config.yaml
n_layer: 14
d_model: 320
n_experts: 128
experts_per_token: 4
d_expert: 32
d_shared_expert: 128
activation: "swiglu"
moe_layers: [0, 1, 2, 3, 4, 5, 6, 7, 8, 9, 10, 11, 12, 13]
router_score: "softmax"
normalize_top_k: false
routed_scale: 5.66
balance_loss: 0.0112
balance_bias: false
router_z_loss: 0.001
shared_expert_gate: true
init_std_router: 0.00886
lr_router: 0.000389
vocab_size: 32768
norm: "layernorm"
norm_eps: 1e-07
tie_embeddings: false
optimizer: "soap_variant"
lr: 0.00388
beta1: 0.95
beta2: 0.99
grad_clip: 0.5
batch_tokens: [65536, 131072, 196608]
seq_len: 1024
train_tokens: 438100000
steps: 3711
dataset: "wikipedia_en"
Below are experts of layer 5 (counted from 0) of a mixture-of-experts language model. Rows are named router (the router's row for the expert) and show model dimensions 240-319. Each number is 128 + 32 x the weight over its row's rms, rounded and kept within 0 to 255.
After each expert's rows: a language model's description of what the expert responds to. This comes from a sample of Wikipedia text that the model never trained on.

# expert 49
router [ 87 198  78 109 118 147 154  98 133 174 107 109 157 120 153 164 108  86  81 156 149 137 175  77  83 103 135 163 169 110 155 141 154  86  97  84 172 147 105 123 151 183 101  77 105 149  98 148 119 131 117 150  86  90 129  82 169 106  94 117 189 172 157 155 125 123 101 162 150 143 145 151 141 101 162 146 142 110 101  79]
Description: Nouns of study and criticism. Common nouns and sentence-opening words in reviews and scholarly prose, such as studies, research, Writing for, Critics, album, Journal.

# expert 12
router [106 138  87 130 123 150 122  72 151 142 101 124 156 138 157 136  63  93 144 159 123 135 183 127  70 116 166 133 178  97 114 143 147 124  94 104 185 140 120 138 169 155  79  42 115 169  96 151  87 173 126 163 106  95 117  94 127 131 126 116 160 183 161 165 171 153 127 159 139 140 149 182  99 109 173 162 151 115  87 112]
Description: Activity nouns, gerunds. Nouns and -ing forms naming activities or processes, often after to, for or in, such as screening, production, building, research.

# expert 47
router [109 154 104 114  82 134 155 142 143 163  94 117 147  70 216 164 120 103 120 153 152 148 132  57  99 113 211 174 121 115 139 154 189  72 104 111 150 142 130 170 175 153 125 128 101 178 105 172 133 147  85 167  86 101 111 122 150 123 107  97  93 145 168 140 165 160  77 136 141 157 175 164 119  93 167 167 123  81 119 119]
Description: Commas. Commas ending clauses or list items, including ones fused with quotes or brackets, such as ),, ", and ,".

# expert 14
router [ 88 140  84 119 131 160 137  98 159 161 100 140 148 123 156 160 110  64 102 152 124 153 179 105 110 125 147 120 127  98 147 145 145  83  89 107 166 160 102 115 175 185  84  99  97 153 128 152  76 137 105 144 127  86 111 112 100 101  99 117 123 134 176 180 162 170 115 157 183 155 156 130 107 104 161 166 186  85 109  88]
Description: Creative work nouns. Nouns for games, films, albums, seasons and other works or activities after the, a or a possessive, e.g. film, game, album, season.

# expert 7
router [106 153 102  94 105 149 128 118 159 157 102 150 162 100 131 146 102  81 155 162 148 153 154  99 112 100 122 153 180 119 160 141 158 107  78 117 161 113 103 161 141 165  65 103 106 145 108 135  90 188  91 138 109  90 114 112 149  92 128  94 158 116 135 146 139 199 119 142 132 160 175 177  98  77 127 132 144  99  91  86]
Description: Sentence and section ends. Line breaks and periods closing a paragraph just before a new heading, plus heading equals signs, table pipes and sentence openers like However, Meanwhile.

# expert 13
router [107 139 120  97 110 150 192 112 142 186 105 173 154 100 163 156 118  95 117 146 150 173 174 124 110  87 179 139 133  98 176 169 173 108 111 100 139 145  92 158 169 166 115 123 126 174 134 148  64 144  96 187 129 136  82 100 126 113  92 108 131 185 176 158 134 133 104 139 173 154 166 168 103 100 141 146 150  93 107 112]
Description: Inner pieces of names. Word-piece fragments inside proper names at article title lines and taxonomy entries, such as Györ-gy-i, Trag-id-ion, Cole-ophora, and www in URLs.

# expert 63
router [ 88 170 114  68 109 172 194 125 155 172 118 135 137 137 129 170 118  89 141 154 137 167 159 122  69  67 159 120 124  85 134 153 144 125 106  88 164 179  91 176 150 141 125 100  94 144  95 153 154 145  99 176  94 106 116  85 155 107  95 114 122 167 138 163 156 145 104 163 164 153 167 126 110 100 164 185 160 104  69 107]
Description: Determiners and quantifiers. Determiners and adjectives before nouns in prose, such as the, this, other, same, many, several, new.

# expert 29
router [132 119  87  90 127 151 147  75 154 121 103 135 158 129 156 123 113 132 128 136 174 152 146  98 106 103 168 154 150 108 181 132 142  88 108  96 173 176 127 184 167 167 115  87  85 163  90 199 129 177  77 204 113 125 117  97 122 114 127 109 164 120 158 152 152 194  94 126 146 180 178 170  96 107 126 158 145 127  83  91]
Description: Name word endings. Word pieces inside or ending personal and place names, often Italian or Slavic, such as And-rea, Giov-anni, Rob-inson.

# expert 30
router [ 92 167  87 101  82 175 190  97 168 144  79 137 159  86 146 158 123 106 109 156 168 173 185 110 104  94 147 168 153 103 152 162 147  99 119 110 149 155 103 150 161 159 103  99 106 162  88 150  97 151 106 135 102 109 110 100 174 113  98 124 105 137 153 137 161 170 100 137 155 154 179 147  96 101 137 148 139  88 103  98]
Description: Prepositions and linking words. Prepositions and relational words that link to a following object, such as among, against, for, by, with, and line breaks.

# expert 18
router [ 80 168  93 107  87 174 180 107 165 155  87 124 158 115 129 181 128  93 100 175 154 149 164 102  89  96 136 152 154  88 163 152 149 124 102 110 162 158 106 126 156 155  93  96  79 166 105 165  99 172  89 153 108  94  76 111 166  99 113 113 143 149 150 167 155 157  95 162 158 162 172 159 120  88 171 156 150  85  97  95]
Description: Odd word fragments. Scattered fragments inside rare names, synonym lists and tables, such as Har-p-alus, Mer-idarchis, Ky-z-ylzhar; also numbers in coordinates and possessives.

# expert 57
router [105 143 120  96 101 154 137  58 158 150  90 119 150 112 131 148  57  97 118 143 161 159 183 107  94 110 167 148 158 109 124 154 145 117 112 132 142 179  84 173 176 152  43  90 128 168 102 124 103 161  92 159 119  79  99 106 123  91  93 101 133 164 140 158 176 155 102 178 168 181 147 152 114 112 171 144 144  84 110 111]
Description: Statistic label nouns. Nouns naming measures in stats and infobox labels, such as batting average, world record, league total, Turnout, density.

# expert 53
router [ 94 172  80  96  81 187 175  85 165 148  86 152 169 114 138 179 128  87  77 160 169 148 157 116  92 101 137 152 162 109 161 154 154  97 104  96 153 172  94 173 170 157  88 111  87 165 122 161 121 177  93 152 108  87  92  91 137 110 117 119 146 121 167 149 143 154 110 164 151 156 158 152  94  91 139 156 135 102 105 109]
Description: Numbers and table punctuation. Digits, dates and decimal points in data tables and chemical formulas, plus possessives and periods, such as 30, 07, September.

# expert 19
router [117 114 118 120  85 131 150 114 148 181 119 112 229 113 177 199 121  55 113 158 155 156 143 104 105 107 137 151 194  98 153 140 145 106  71 122 174 174  92 157 160 167 131  94 109 107  98 125  97 174 103 133  81  88  90 111 119 126 107  44 163 121 147 174 154 148 104 126 136 150 155 157  94 106 127 143 228 103  85 104]
Description: Line break after headings. Line breaks right after section headings like ==History== or ===Career===, where the section body begins, plus the heading equals signs themselves.

# expert 39
router [118 148  93 116 131 127 144  75 161 186 114 171 166  55 150 155 112 131  61 135 174 174 206 135 121 120 167 114 147 123 139 143 153  91 109 114 158 162 110 133 158 144 106 116 107 132  63 131  94 181 118 147  68 117  64  85  99 121  98  96 133 111 168 145 153 144 108 175 147 152 169 157  90 120 176 190 152  95  98  94]
Description: Locative prepositions. Location prepositions after place descriptors, mainly in in stub headers like "Road in Karachi"; also within, near, along, during.

# expert 6
router [ 86 169 122 108 116 163 208 110 159 154 113 155 134 110 127 140 101 117 129 143 119 137 179 109 119 100 168 150 158 128 153 150 155 117 109  87 167 154  79 150 155 185  97 108  98 185 113 153  95 150  85 149 106 124 110  95 124 112 150 113  93 134 136 178 139 146  90 129 138 167 180 163 120 100 151 195 127 107  90  80]
Description: Nationality adjectives. Nationality and place adjectives before a noun, such as Swiss club, British Government, American; also first words of compound names like New, North, United.

# expert 9
router [ 90 180  83 106  85 174 184  88 146 144 105 144 168 107 138 170 112  96  85 143 152 169 150 104  88  90 159 153 136  98 150 175 170  80 111  97 145 167  72 147 164 164  79 110  79 174 116 159  89 163 100 157 122  92  85 113 138 108 114 104 111 135 174 151 139 163  90 159 147 157 144 159 104  97 138 160 141 103 111 102]
Description: Mixed fragments, table cells. Word-initial name pieces like Bre, Sund, Kok and cells in weather or score tables; also scattered prose words like of, and.

# expert 10
router [ 79 133 118 100  94 163 185  99 145 164  84 145 163  98 144 163 121 108 163 148 172 158 161  97  93 104 141 154 164 130 160 158 139 101  82  69 180 138  82 139 152 159 106 117  95 158  86 173 104 140  90 142 123  93 123  95 156 114 122 123 168 129 147 184 135 193  87 167 183 148 159 145 100  89 117 161 164 100 109 100]
Description: Recent years, table numbers. Four-digit years, mostly 2008–2025, in tables, date ranges and citations, plus other numbers in statistics tables.

# expert 23
router [ 99 115 122 118  72 144 176 131 137 168 103 119 168 118 183 159  95  73 102 165  94 129 146  65 104  95 131 132 152  90 171 160 168 103  95  99 173 128 114 149 180 185 124 111 121 149 142 142 140 166  96 155  84  99 113  99 129 132 110  80 132 136 162 155 116 156  63 124 132 162 148 168 105 108 168 125 150  91  90 112]
Description: Line breaks before sections. Line breaks and sentence-final periods right before a new section heading or paragraph in biographies, such as before ==Club career==.

# expert 52
router [ 94 170 105 124  97 159 151 118 154 173  78 111 160 112 145 180  64  99  94 187 110 194 134 107  94 129 178 115 120 123 136 173 139  78  83  99 147 159 126 171 161 174 105 126  93 136 106 128 117 147 141 131 114  71  95 134  88 103 139 131 161 154 183 143 143 124 114 160 179 130 169 154  72 101 158 120 127  72  97  76]
Description: Clause-linking punctuation, conjunctions. Colons, dashes, semicolons and conjunctions that introduce a following clause or explanation, such as because, until, while, as.

# expert 4
router [117 134 106 119  99 143 136  83 138 143  78 110 158 106 139 161  92  82 105 142 155 170 177 126 105 108 186 144 178 108 152 159 129 100 101 100 150 139  96 144 150 158 110  56 109 124 126 114  67 153 112 143 114 108 116 129  93  97 136 107 116 140 202 177 186 117  87 161 151 123 159 152 101 116 132 139 158 107 114 108]
Description: Organization and role nouns. Nouns naming organizations, groups or roles after a descriptive modifier, such as media company, health groups, course instructor.

# expert 3
router [ 66 141 120 100  92 146 196  82 150 133  88 114 158 131 156 138 105 102 141 159 148 156 140 133 115 101 182 136 165 103 133 160 151 110  80  94 168 164  84 147 195 165  88  90 134 170  67 190  99 141 130 168 107 124  95  95 154 117 118 106 153 104 159 171 139 171  96 187 151 132 158 169  95 122 152 170 156 109  95  76]
Description: Years and round quantities. Years and round counts in running prose after in, late, born or over, such as 1875, 400, century, million.

# expert 8
router [ 85 133 120  21  98 183 174 132 152 171 112 105 140 120 137 163 105  72  99 155 159 170 151  95 101  93 117 121 150  89 139 124 125 113 111 104 155 176  39 126 153 153  96 139 105 150 116 164 145 129 116 142 109 131  82  87 199 110 112 136 132 136 146 167 152 137  99 130 189 152 142 178 107  69 129 147 136  80  79 106]
Description: Ordinals and ranking adjectives. Counting and ordering words after the, a or a possessive, often about competitions, e.g. first, final, three, original, fifth.

# expert 16
router [ 94 164  79  98 112 177 170 120 144 155 113 144 142  88 135 170 106  87  95 164 136 173 169 103  98  97 156 156 160  81 157 165 153  79 108 121 160 169 104 138 176 176  85 125  75 171  85 144 102 176  88 154 112 103  97 106 136 122  92 103 152 131 157 147 153 137 102 166 154 155 126 141 105 106 162 179 139  78  89  94]
Description: Function words, foreign bytes. Short function words and word pieces inside foreign names or non-Latin script, and digits in result tables, such as Oliveira do Bairro.

# expert 58
router [100 176 107  97 139 151 163  95 139 156  74 112 161 116 148 145 110 109 111 145 132 173 147  98  70  87 162 162 163  96 149 162 155 105 144 105 160 169 106 151 113 137  99 119 101 157 104 183 123 162 103 138 120 125  69 105 131 103 113 108 136 171 123 164 125 187  84 185 155 198 173 146 114 109 154 120 139 108  98 102]
Description: Surnames in name lists. Surnames and their final word pieces after given names, often in roster or results tables, such as Smith, Thompson, Nelson.

# expert 55
router [103 189  72 102 110 148 146  83 168 133 100 129 184  97 159 137  91 116 119 185 128 167 122 106  89  79 138 163 158  94 165 159 183 126  81 118 177 139  82 122 136 172  96  84  97 196 113 164  99 185  98 175 137 119 113  74 142 111 110 107 143 115 134 161 134 162 108 177 104 146 160 146 129 103 154 125 157  93 140 109]
Description: Word-initial capital pieces. First capitalized word pieces of headings and proper names, such as Sim in Similarity, Inter in Interactions, Shel in Shelburne.

# expert 61
router [108 209  67  80  87 168 182 120 146 152  97 145 150 108 124 191 102 106 133 149 156 140 169 119 105 110 142 144 161  91 169 174 162 102 124  98 158 152  98 142 156 159 104  90 123 169  85 132 100 156 121 162  93 100 100  98 116 108  66 116 110 134 161 162 120 142  92 164 167 172 157 146 118 133 173 158 133  98 114 127]
Description: Sports result tables. Pipes, semicolons and digits inside score and standings tables, especially the separator right after a score like 0–3 before the opponent.

# expert 44
router [ 93 180  87  94 109 157 140 127 160 174 113 119 178 115 158 145 127 114  93 171 152 186 189 130  84 101 183 161 150 108 130 158 174 102 115 116 148 169  84 137 193 168 105 116 119 149  79 164  87 150 118 160 136  53 131 121 116  89 140 106 102 141 171 166 131 138 119 128 165 155 141 145 103  95 164 138 159  94 100 114]
Description: Label colons and prepositions. Colons after field labels in taxonomy infoboxes such as Authority: and Species:, and linking prepositions such as by, with, as.

# expert 45
router [ 88 142  72  93 102 162 152 119 156 158 104 132 147  75 141 174 121 102  99 144 148 162 192 129 109 109 134 154 167 113 136 189 167 105 113  92 153 150 110 144 169 133  93 101  69 173 120 150 102 171 114 156 107 111  91 109 132 121 108 118 129 129 168 152 178 160  83 156 152 142 162 160 114  93 176 148 157  97  97 105]
Description: Coordinate digits, misc. Digits right after the decimal point in decimal coordinates like 41.7472, plus table pipes and scattered function words.

# expert 48
router [ 76 139 101 115  97 170 171  89 159 153  98 119 154 117 135 150 103  93 122 149 159 157 164 121  97  92 128 165 146 109 154 163 168  93 129  95 179 154 115 149 184 160 100  92  98 186  90 162  82 162 109 162 130  99  97 104 162 123 118 106 110 138 169 164 147 145  97 152 147 146 166 161 130  81 175 152 158  96  97  93]
Description: Country codes, abbreviations. Three-letter country codes and capital-letter abbreviation pieces in sports lists and tables, such as USA, KAZ, GBR, ITA, VEN.

# expert 17
router [ 88 200 100  82  93 140 157 101 153 190  69 115 140  87 177 182 118 116  84 165 192 155 152 125 131 114 155 201 171 115 180 218 172  92 119  94 132 179 112 154 112 135 109 101  96 169  64 147 137 151 100 138 104  93  92 128  95  93 133  96 143 151 145 193 160 122 115 167 185 147 158 144  99 101 154 176 117  87  90 110]
Description: Coordinators and separators. Words and symbols joining two alternatives or items, such as and, or, &, /, et, versus, often between names or scripts.

# expert 15
router [112 157  99  93  96 163 172  90 156 125  80 173 143 101 130 167 151 122  88 164 189 190 161  94  99 105 173 181 170 103 126 143 152  85 114 103 168 223  97 130 152 154 100 110  65 149  80 160  98 164  88 145 112 109  94 101 111 105 112  93 148 152 159 142 106 173  85 155 171 168 164 171 109  78 157 134 173 111  82 103]
Description: Surname endings. Final pieces of personal and place names, especially surname suffixes like -ler, -mann, -son, -berg, -ović, as in Chopin, Carell.

# expert 62
router [110 155 105 130 133 175 152  96 166 156 118 114 133  66 138 149 124  98 120 160 155 147 167 115  55 100 157 177 141  92 164 145 166 111  93  86 150 185 106 155 161 152 122 133  94 134  99 146 128 135 112 163 104 100  91  70 154  93  80 133 123 181 128 161 165 115 133 147 148 141 169 159 113 101 145 124 169 117 117 106]
Description: Articles after prepositions. Articles and determiners a, an, the, his after prepositions or verbs, plus to and modals such as could, must.